Below are experts of layer 8 (counted from 0) of a mixture-of-experts language model. Rows are named router (the router's row for the expert), down (a neuron's output weights, with its number) and show model dimensions 0-159. Each number is 128 + 32 x the weight over its row's rms, rounded and kept within 0 to 255. Numbers have three digits each.
After each expert's rows: a language model's description of what the expert responds to. This comes from a sample of Wikipedia text that the model never trained on.

# expert 53
router:111044101130171119161092185124143166129094106137137139129146107120142171154163116107094129116141196113168110103132093086061096141125116084171059070138143120089089189170167122151123112156099099082145137139118155095167137129138082122204106074140165119171132195116087160078107153162160150167139118119153082103118137135114171124091133055127125111075083120080161207137157146110128173138179105112121139129140133111110111130106152171128182152169088119153147109156113099150078137212101137
down0:125154096107164104165104163151144164127091079126185123146133084159066138080139112129112167099176139096100124186110212185145162164099119138114108151181146146079163171104105157077098140127160153047145106154118151048107125159113187129089089161100113136163114103096166154129143124158100183133147173141146113099146106079159125078163203075141123112130147096088083155144075134154163130189113146147152131086127142083152162135152119146137117105069128113097171145139128045141121148099108153
It responds to: Country, state and region names after "in", "of" or a comma in locations, such as India, Germany, Argentina, Wiltshire, England.

# expert 2
router:080095118086165114121127177158050121132094132086126172143127142055150105137129092109141091106150039152094176167149183064170099127088114095088098113159177104090126151171056091096117121150114124065132131135123112094189160067121092111131085113114172084165161087104103117136120103175085115128108155114164167169149107106104089106112103081081085119083145119143104147101096164186120148076128179189136147109123129151140094102102092148167129099157145090135113123127147157156109143073095118
down2:091157131110120156105180153129135138122135127167147169142102175106177040107152112122152152122042110086096173094078135146103177144121108146130105160114128199092110148120143143115167083111141107115090124087129126100161162050110132071095110095173107123139114093070022108101128088100125148112158083109107171105149181152067188095178142127110160162129150140139092117090088154171095074078135085153087125121145111114146166095108133100063112103131096163117120104107082163123134094151130154
It responds to: Commas, often fused to a word ending, closing a name or place before an apposition, such as Black, Oulu, Kaloum, Conakry.

# expert 25
router:180078096139161162141151142147111123137189123065069121137104077147121118086109180145137160094151135104110066194082097103110083121092067155107095136100131127176160109127152129142149128108155107154171076135113138146136091135134126081088061152162181143182121076096147125079168106176137155136124079084112122180133158208133110108081105115123155141081159088093105094061129067157089126076141156118110137086106099150133127141122113088116188197139143150108186149140170124159134097109137125
down0:166100181138149137133109088192160138150081066134136140140117124152096153108143099111168181102123135135181151112140091162083167173114111130102100154122139149118174076163093102073151159123121155143125183145181167102077081134165153155052128158131111090178128086080156117100103117164139155159166173163137178141147096142191095098129171130070175164180167140106081113155121153154059155086142133104118106119136086060153138160104188136125142099189176125164147108124093125175161141117167124
It responds to: Capitalized word starts right after a comma, mostly the country or region in place names after "born in", like Lagos, Nigeria and Estelí, Nicaragua.

# expert 56
router:132142140144051059110116105147143148139127176138153092171147181129138099138062107133080115163134148137106154100155127209120147157118110156150147170159084092194148064061112130133165169124114106123122090165107119169178151124070107135140129162107074129151192113218102115086113101129157155093109129168098155120133113176127090169141164129148132146129162205134092145138142176085110155158109173161125127113148100114135149141184143101097121133095080161145122127133237123113116150100127185
down0:144071133173115065164074124142133119142081150085210180145119110135154099129042138145104128167126116129151126137131077109138166210167094140045160117135149144146112138100125228152094126187112111077056125156107171175098143168076105100095152109121110144151135135115127131133109149155084110128098173099105104103086117197119156117172162108084154138092166158107144148159156171143129104100112106161168113124122119097128107112144084100158128080107112173124163157154084113154112166125077083
It responds to: Short opening stems of words whose ending follows, such as press-ure, sec-uring, cover-age, pass, mark, port.

# expert 39
router:128128190170173103138098089124081104158073084174121125101151111167158122165085116185083175099146087104149160181146141097124135116175126070114075155136167139076125142077133100093153110143122119092123123175126082161098112068154101083097090107087153116150161164057070128128098163143104194117112140108084113155118141094127054135169097176149073111153168100134157118123116166118051115131147113114094111167182137112187152137172093197158114140153083143106163133129097152141103112119109138
down0:146193140102136167141179119090091109162152122137116182112111130073146138159160113114153102100120117144103135137152088074172162176134156111113076121082142177106099108054099081110193110183160136157166166148161107095127131088166126103112106108099179127100167134119059162165119146153143128148145171072105130149126075110118089145166132153102170117145150145189138071132074146125120048126122115102094105127143125100153188081085104139129073086144112168137119244116137123085126158151126093
It responds to: The pipe separator after a name or word cell, just before a number, in election and statistics tables, e.g. Roy Blunt | 3,085.

# expert 40
router:116055154123171118107115153131095098112119090123176147166142103118095159144189126086180101111103200195162080114096135103167133122132184095125093096115110159179106167120150108147107095137052082094153082161135070110164151121136103149164135098140119106157122123172086155114153208107155126127107125147154101131105079176156176151092118092095151140130144144088161129168128126155177120169177097137098103152166145167144116158080186123127178134192155097202105088129111102151097131188099163
down0:095122123119186075133121133165130148177075141132108112141150101098165167150192145136163128131114123124092088104130167090089098171178160076121098132144137127121125152128121154151187107172124178051074090092177134065148123155130100133171135140136135090196170086134142110154124157134108162162167124097150157120156159198146115127080186074143112116084120103090157198126103146102116156173109076152122115183118195093098111103097179147136149139165195150144088118112121142114127191185104166
It responds to: American city and state names and University within institution or team names, such as University of Chicago, Los Angeles City College, New Orleans Saints.

# expert 35
router:146153113131168172080159123057164136121110050139084114107117109077097151160130126104096120143121155185119102101154174080065137140080114097138141109121176128088101127084136095129128182135096174107164116067109103094169127128075127153132147191167125103158191113143153182167148142108118077117156117141131112170124156129119137198086112121175179092096063115132078081129153181043153119117121153073161133174152123126119165084133101182138166126087109174106130131106142105123116149183134177
down0:200072101121204094123186119140120111119087102154057110179109080117130124167163159110145076106137126126122090085116130080135087156125147086118176150111155104108133153174115095082173189140126128149129144124139087062164089106162171174124097134128140125142173155152147157101129160099134108040136161116124132084117173110080141116147102171116101081107120108170118082159114138154147133143102186105128165145126073085115124091140115097112181147067113173119112133134152043128143197112063146
It responds to: Verbs and words after "was", "is" or "can be" in narrative prose, such as died, born, began, started, located, just, remains.

# expert 41
router:132166175128116098140073094110117132100078131180151105071101121159133108126156135097143146090075181079159125147155149104104206166179098119104076165157131131085108123147177122086176110173143157171116155081120100109117110147172063157079073172089155072106167154087154138122097183159159108133128115179099098141127103088111098077124110080098092123151173085103104142132094154098113099160131097069142116142118154086175173198076128134129098166143172124090165136111112126154078148151116170
down1:180111128117105144120159123156122126130191152085120173186135156095062122125119153112141125091094101139147168163158117100112120153095164093096166148111145159131091132143119130091090133127102075140122158129076076079157133110138141070149150148134118195155053125161127183182177152108129069108095160047125089076167112171068131133118119069075113201123158154122127111132112092113124158139136093124121100133064163122075144145130111180097192095121103128120092081087166167131116134115092053
It responds to: Currency symbols and parts of money or numeric figures, such as $, £, €, US$, the digits after them, and thousands commas.

# expert 22
router:160153129147092146040157073113096182176142091079090144142106103148141070121112159073165139115136123141112115111116119158173142075183135103098122106128156197130177156122094118172168152129139093066158137107161115150115151151113111052088108138133136181152100137216126127078149130081145121114079132135127193169116109183216170129087137076125111172117155169125165149161082089165113070119153164162116115137140081159137141090111150094109159131181075111141132165153126126161127134148130134
down1:119169022083081083090121131110145175136158111096105167066110155078097105107112137113115078139097136121169081084110134135136122116119106101145145116155100184098111138085161084154188140096143084098133095154152128106088175143136089102147084116165156084089101123154044133090174159113154080180109142097080150155063116175130127163130133142127101146116078167105102104130176151113096126084188128116101105115162116143161068159131181111084133113128167119149112103162158148165092142104171066
It responds to: Preposition-plus-the phrases after verbs in career sentences, introducing teams or institutions, such as signed by the, played with the, served on the.

# expert 50
router:103124135153147151127112136109198202166109083147101110151145095147119112154127145113115134209129138091102144082174146156058179093115149101132145157162151142123102110116169091134145152165114091125116084076172193112147119104080109132110145130127138142155126129194090136189139120103078086100086131207162123106093136145204152147164125071145124103097122117133077158147172158117131102100100205116116170128168088174090185149093088141094160158075118111107055114169168155128172144121127115
down0:132137118099101140170084172089141113118137140124102083110160157148092096075131086098116120144163105130154124189120182190181094144111159170169174099111144108186109061074160180105155148138122138157156122207133102153132147125099121140198175124172166151123151115071189129140106169136092143126162175109126096085102132167089130150172168176171185108121105113153226109100095120140107123111169151162168125173132098161089149090175123075102129117123109107122151120100108063153140117083128111
It responds to: Common transitive verbs followed by an object, especially take, took, taking, using, making, such as to take the, see.

# expert 52
router:158108160152125104158129144149178102167066113175168061140187103156088173152124108082121102107139141095125130100140115183124109123174202102132109198147114150148138134097085157117084157097140090094151124150151145095072114170075171155172095141115103170147159165163088168142115149070102156061120119193185131146139104127131126097122161071131141157104127090087087103137128154057093137164153120119125169133167172176103164164120116138127115143138146131102155148189189063192127135095135143
down1:143188137122148179170076095100076128159113108118143101165127182075102102099110187181147141145132156164079143078148116133143147107118179109102088169143090114105097101144087130158189103147130076102127112114116138115118142125117144081119121135223154160148093104175130173169122101081091067159102162088044131143161132140104174148103119119126139162189163130141121174120109056197139124128137107167087149098145079167169181163082124089107127139137138070168095148144156149178117141158133144
It responds to: Word endings and nouns naming people's roles, mostly in sports, such as strik(er), def(ender), lineback(er), plus manager, coach, player, police.

# expert 58
router:139144134149146068161095127112108165110081130118115147138154107121125149084157122120094123101156155077137089108090139146123079128141188121182139158170127119113076177108194140074104075186128111085123113169094183138131110130184186138155139139118135154168093211163085138082120145159157172172158132083094116107071111103068194116124111093128097105104137092070138172091066142167096142158152072096144115097118115087190121125082093092165140155152108143151159112174116085111167123147086163
down0:111131077116126134164077061174112049120121166105183100119131098173121140119096092154126142128122052140137079156125127071136093170121137103160121160127159150130127166172126082078172166074104104081142155106113163030134178140101174101165147137061096117140185097085109191119133110104162104098156131127120120065117115121107102103094118064201135102131124076137078126147156180115116125136139126182133168116155172153133137173157138080130120147096114105106167122166104165149151181127118109
It responds to: Country names, nationalities and position codes in table cells and infobox fields, such as Switzerland in chart lists, | MF, | USA, French Open.

# expert 27
router:142133109149158173164106123148130130108073141155165181138059105168130121167125117156109142087108105094124151187120148121127137160148145101037105140175085158120093151150155165090192100196144092121094191138131205115077099119162140169138158166123181111198142147088135109082127119165175144163153128103062108143158157103120069102128163152182152132113170084097139130089076163173128062144123099077170133092127134135176172099119082117156118108104146155099158134153112123140132177090109127
down1:128148201130131155186052031125097108085106156086152189100126114127152119126112125163136159147146074140088127134106155112107061143070127166118101119137076129138100140134133156091138120147067088136109139156165147116108086146194017130152117099136146142075131117146134080166137193143119129174145098082089099129104156162115107116121175146141153115141179150125162094156102151140106121121175179136173047124141172088169153173161125121128104138133132172081130107107109163138083136167134167
It responds to: Dashes, pipes and line breaks between numbers in sports scores and statistics tables, plus occasional Indic-script pieces and agent suffixes like -ologist, author.

# expert 23
router:105111143168131078136127094165141080147119154119117161162110132154099153120097176111109128101152122133179069085118131127149116105136112078120210118155120115173111166135117142063106153096103116128156155082142137116151111141044085130166078146139066105064162137163181096129112135134145098064181144136128086176195102141128075100186149144111086144149130103133112147079142156072161122138068144136205117170155143115136114123122077120032136107167123110080087109117077147126066111124103160
down0:092145102163171127171138152198171090134062111175177127169145151173136140111119035134121105100173125090082130165165123101121156100100104109083202142095157105128146162096148175051119119084130154082115171141147092083118150112116096149130123132133099122162161107165085187139108123095138144124139128086177139171132119095052168096173150085184099169118113109109104141134043179076105114155116084149128146109109165121159127121151155122139113088129142174110101077149146114103125064154115110
It responds to: Nouns in road, rail and river descriptions, such as line, route, road, River, mi, terminus, east, often after "the" or "US".

# expert 31
router:088144130056155146141096140104134157148125107144116032101103119167150170115123106060150158134101155088126120168156188173062127148084134132130161116120160117105106173117099095121130116168135188103144122142149111123214140069055153108088133084142108101097183141101153098198173118157144072103157154130199107137095137112156140135097118138106062160120092121128108185109112111103074168113107175103160126179171130094105154112100114141100133158087172143086114134161178114116159083125156170
down0:112097136134108185121130175195145118167120124121114068082106141165118114142107105119117148129130180077147107080135096181130122131081182103089164094133112084076114180091132111147157124176133107106127062111114131115139177067125095108104101158093162135194155097135145134139027158136179119093155112080115108157134112192087153121142144067167134131084186138098146101127137103196153093145146155133151170184057151119144123147084095146158083154113163084111077075155152145145114140151129090
It responds to: Conjunctions opening subordinate or reported clauses after verbs of saying, like that after "writes" or "stating", plus how, when, because, however.

# expert 11
router:095178100160151172148096160144201124102094148132139124118100120124175121202090109151179135118116130133131135162165128139099159126203134094033114092202131137102114132085150135089171128116119083112074165142169099134155142173116114186114119145098148130174115094076084082160142115124151179119080196143106079131133187114106103121164098152153154086129179086095148127150128127144141151094069139110136175114138148144181158128104102104132107114120059183115177117178132183123140175113169088
down0:140131126145118119088130095069145141097100111169129126130175099123156137134107160154131171145131100170073122162102110124163122158125090098131120126167075092125138059086107152096173117122152131138090119100161101223192182158111137160156136106164147152201103132146097082153083171179202167133114125097135121111183101123145132132085129083178137117085128160121099139198133098125110122214080129144092110117137135103098152076078135117147081111148096174139141205104063116116086139112153187
It responds to: Verb stems of effect or relation after a subject or "to", such as contribut(ed), reduc(e), help, add, correspond, plus ", which".

# expert 30
router:064133116080160147077150114078130133116114101062089155125138165131153102101125184173164142154185123193170114106164117118123076134088089097100119114138179150121110139097146078100073119078092158157151131070136168138195143064075179086133208143149157122100113150086141062139116122145084111121175114131190150089166185115105116126099143113136139090157037112113105163121105146118105149103100106123105115165114091116144179106099118165133138102084082136125142161101122149086124139163166164
down1:166120140153132129170074128154148113135146142137160058114145098130142148126140132128089145121063119208104121185154159125143170114146101132136199139106113156105169133217109172119143198158153101118110143170058088125104123142163170134100110105146148084118063158142091116112107156093152199163148089105156082078112112146132119128097166121164107116124192111132084115121125129165144176091214172145108081106126139134138097137104138100151186128120089132153113069076130087134103057058137139
It responds to: Copulas and auxiliaries after a subject, especially in species descriptions, such as is, are, was, has been, It is, can be.

# expert 62
router:108161102158175201153121125206122121130068151133173122131060078137153190137098132158129186084062121122103160156118164092110146169158125086095125120166112094094125180088133149108126173121147117127117138182114101112113078072163105164121069140148125122125162156102120132086123114143187118212137074146132071192125142080128133092120108150138149117134173061094116101117080185115137082159144127119141140151093117091177109147128087087157128107193146167101171110116107174127140171154158144
down1:153149111141095096139108159171164101107117194105109126082115170208093137137118185105150128086105154125103141160116164091133124165061180126108066177113080166151116150158125148154169144138081153100132179148171106116059147122133092127110185089150082128115108162118150120116159089088075126123166139182142104129073177066150121113151161198106111140110112155117197149131127169101074132126145126080157212123139136104181098072129187126168154124114118161132154151136112162121073144164138156
It responds to: Empty or dash table cells, closing brackets and line ends, as in | — | and )}, plus oddments like cells, Arena.

# expert 14
router:148164204103161121140200108080130131117121082103087113099147090117136065074130144096106122103171157080089131155177182082167122089091077141189088125149078136086140139110166138172154102131125168172106119047143121162131095126090123136092092107140178098102138195087099080122163132134073177161070138162108094127137151152095135151131097119118162192143143090138071117112096172122098107095099129098091149111123168151104117136173054158089095108134097146124146143097155150107071115122112136
down0:148147116166077148139125155110117134119176104175162161118130115125109120147156129150161169091120106153104118104128145098187179093140086087166133212127131122112127113144156065118123085134120109081133191114131106179156135134152203084056202058187089144142070114131087110104131099072133125100124190185086160123123109170176085157113144136186076118062172147120154092158140096152118145151141143146140148108139126124141116138101157208148088115133085122120157149137041150089124106139117129
It responds to: Spaced commas, and, of, to, until and other short links placed just before a number, as in 19 and 20, 03S, 30E.